{"d_model": 160, "n_experts": 32, "experts_per_token": 8, "d_expert": 32, "moe_layers": [1, 2, 3, 4, 5, 6, 7, 8, 9, 10, 11, 12, 13, 14], "balance_loss": 0.00313, "balance_bias": false, "router_bias": true, "rope_base": 10000.0, "qk_norm": true, "parallel_block": false, "lr_mult_up": 1.14, "decay_shape": "linear", "final_lr_fraction": 0.1, "train_tokens": 364700000}
Below are experts of layer 8 (counted from 0) of a mixture-of-experts language model. Rows are named router (the router's row for the expert) and show model dimensions 0-79. Each number is 128 + 32 x the weight over its row's rms, rounded and kept within 0 to 255. Numbers have three digits each.
Before each expert's rows: a language model's description of what the expert responds to; "gets" lists some tokens that make up at least twice as much of what it gets as of all text. This comes from a sample of Wikipedia text that the model never trained on. Tokens count by the router's weight.

# expert 26
Determiners the, a, his, their, their, numbers like two, first, and adjective pieces such as Best, Num(erous), unhealth(y).
gets: " the", " a", " The", " of", "The", " an"
router:148159127152140104098150120199095132153122107156106131135127181119154183129099098182101064113069154142084133120170091112059115140150157079069168128149120104155155126103136152104090146129135103081148099151101067164195173100130127156134110070

# expert 16
Line breaks ending roster or infobox lines, opening quotes and parentheses, and word-initial capitals or fragments, e.g. A, ex, recomm.
gets: "\n", " |", " (", ".", "|", ";"
router:129158118144170105060136127126114122149112172124148118165186150204098150155110084180123130151110170087069121110084096084091115037055053140159129120128106124127169102135077121091198090107153123139175085125135149107178113104178089143140143131

# expert 2
Prepositions, conjunctions and articles after commas or periods, plus sentence-opening words and pronouns like His, She, When a.
gets: " of", " the", " in", " and", " to", " on"
router:088121138092094131143147131147113186156155126138153138109099174130095104113134033153099115122121133123129184141150066187134109100092077159134140100105150108114178060143135156076123138115148139114150157189141160119184206090106164107112115113

# expert 31
Nouns and pronouns following the, a, or possessives, like single, children, Security, and possessive pronouns its, their, his.
gets: " the", " was", " a", " The", ")", "\""
router:130183166148132090101203137096136162123145098108077197155111093127124171107146103158171132109138071126133134108152128104084067057145185147115113135117091124070158124072095176134115140099154141122153146100098131193168051114106088158155102074

# expert 0
Spaces, hyphens, dashes, pipes and digits that split cells, list items and date ranges in tables and bulleted lists, like "| 1 | 2", "1954–".
gets: " ", "-", ",", " (", "–", " and"
router:096151170139103175163179202061108151145103112167112142182127145126130065050076095164143104110109139090115104150146124148103093080091157088100113099073099070116089100156086175121169083119101100056107116146110126108160151136126093163171107149

# expert 4
Suffix pieces finishing names and terms, such as ville, burg, idae, ate, ology, plus single digits inside numbers in tables.
gets: "3", "5", "4", "6", "7", "a"
router:152142145162168126117097114139092121185141113148110091115142124113208158134110119129137139124182139149167181111145123156091029121054133124134137122119027081146145124116110184126146148147175057140100117137104083191134108101118114110114158113

# expert 30
Prepositions like from, with, to, for, between; line breaks after paragraphs; pipe separators; and verb endings like -es, -ised.
gets: " |", "\n", " to", " of", " in", "."
router:096135108149140100118189102158168160169152182125141152116152186136167148119113093149091133103133143152137123129167094087145114066099093128184211137094166121118089088117048143087112089152136115127127150169110181139105169125115164080104148127

# expert 21
Last digit of a year before a comma, as in "In 1877,", plus that, which, this, season, and time words.
gets: ",", " the", ")", " that", "s", " which"
router:193125156110243118080136077115100184132134100119121074160143160150141149183062106116175091112118113126147189198133063153086096157097169141118117166099133077142101117113099179095133161133184176125132140108137111117175158122095132101157147178

# expert 6
Prepositions and articles before place or organization names, like of, in, within, the, and name pieces such as United, South, Natal.
gets: " of", " in", ",", " the", " and", "al"
router:194177144153177144182131117135126132141109114126147166121132166106196102089071093150139091081181114125140144107159082161112115147099162120096141114070138108147162136125153171082150140135129145123103080140105158125182155113073137100113132170

# expert 22
Single capital letters or short capitalized pieces starting names and acronyms, e.g. T in ProTx, MF, A in Aath, plus line breaks before headings.
gets: "\n", " (", " \"", " T", " M", " D"
router:133137165145159114118156124139171131175172112132159116120168117185140125106106101181120129114153161059057141219144104119141149080054079087163102125121114134147202129125099174125164121065180141121139120111142092143136088118140131218158132119

# expert 13
Space after "On" before day numbers in dates, plus line breaks after sentences and pipes separating table cells.
gets: "\n", " |", " ", "|", "-", "."
router:103173124151120091102111106110113153143129160099057139145128159175170198107183068137092127118090125090096115130109108058064100111093118057189173198107110108144119080131080137121116113126114144067158126141130126141089135114127132152122157124

# expert 8
Prepositions, articles and predicate words after was or is in biographies and sports text, such as was named, from, of, during.
gets: " of", " the", " in", " a", " to", " for"
router:143174117173133160144114125125132176170101152165179193092151182108146135157066114179104111144197153120113153159167094179109070143124140128113138096105148080078133134128097122088117160111210147091139132169092158172148167111132186185148091092

# expert 3
Word-internal pieces and common words in running prose, such as or, and, could, often, backhand, uprooted; also digits inside numbers.
gets: "9", " and", " to", "8", " or", "ly"
router:108140155087135134141139105150111168128144162135160130122081116123124146112126105130120099100125179103086140127138077096093132104140152140165099113197086117074107127103093147117126148130094160091146127048093120129115124112076109131128130103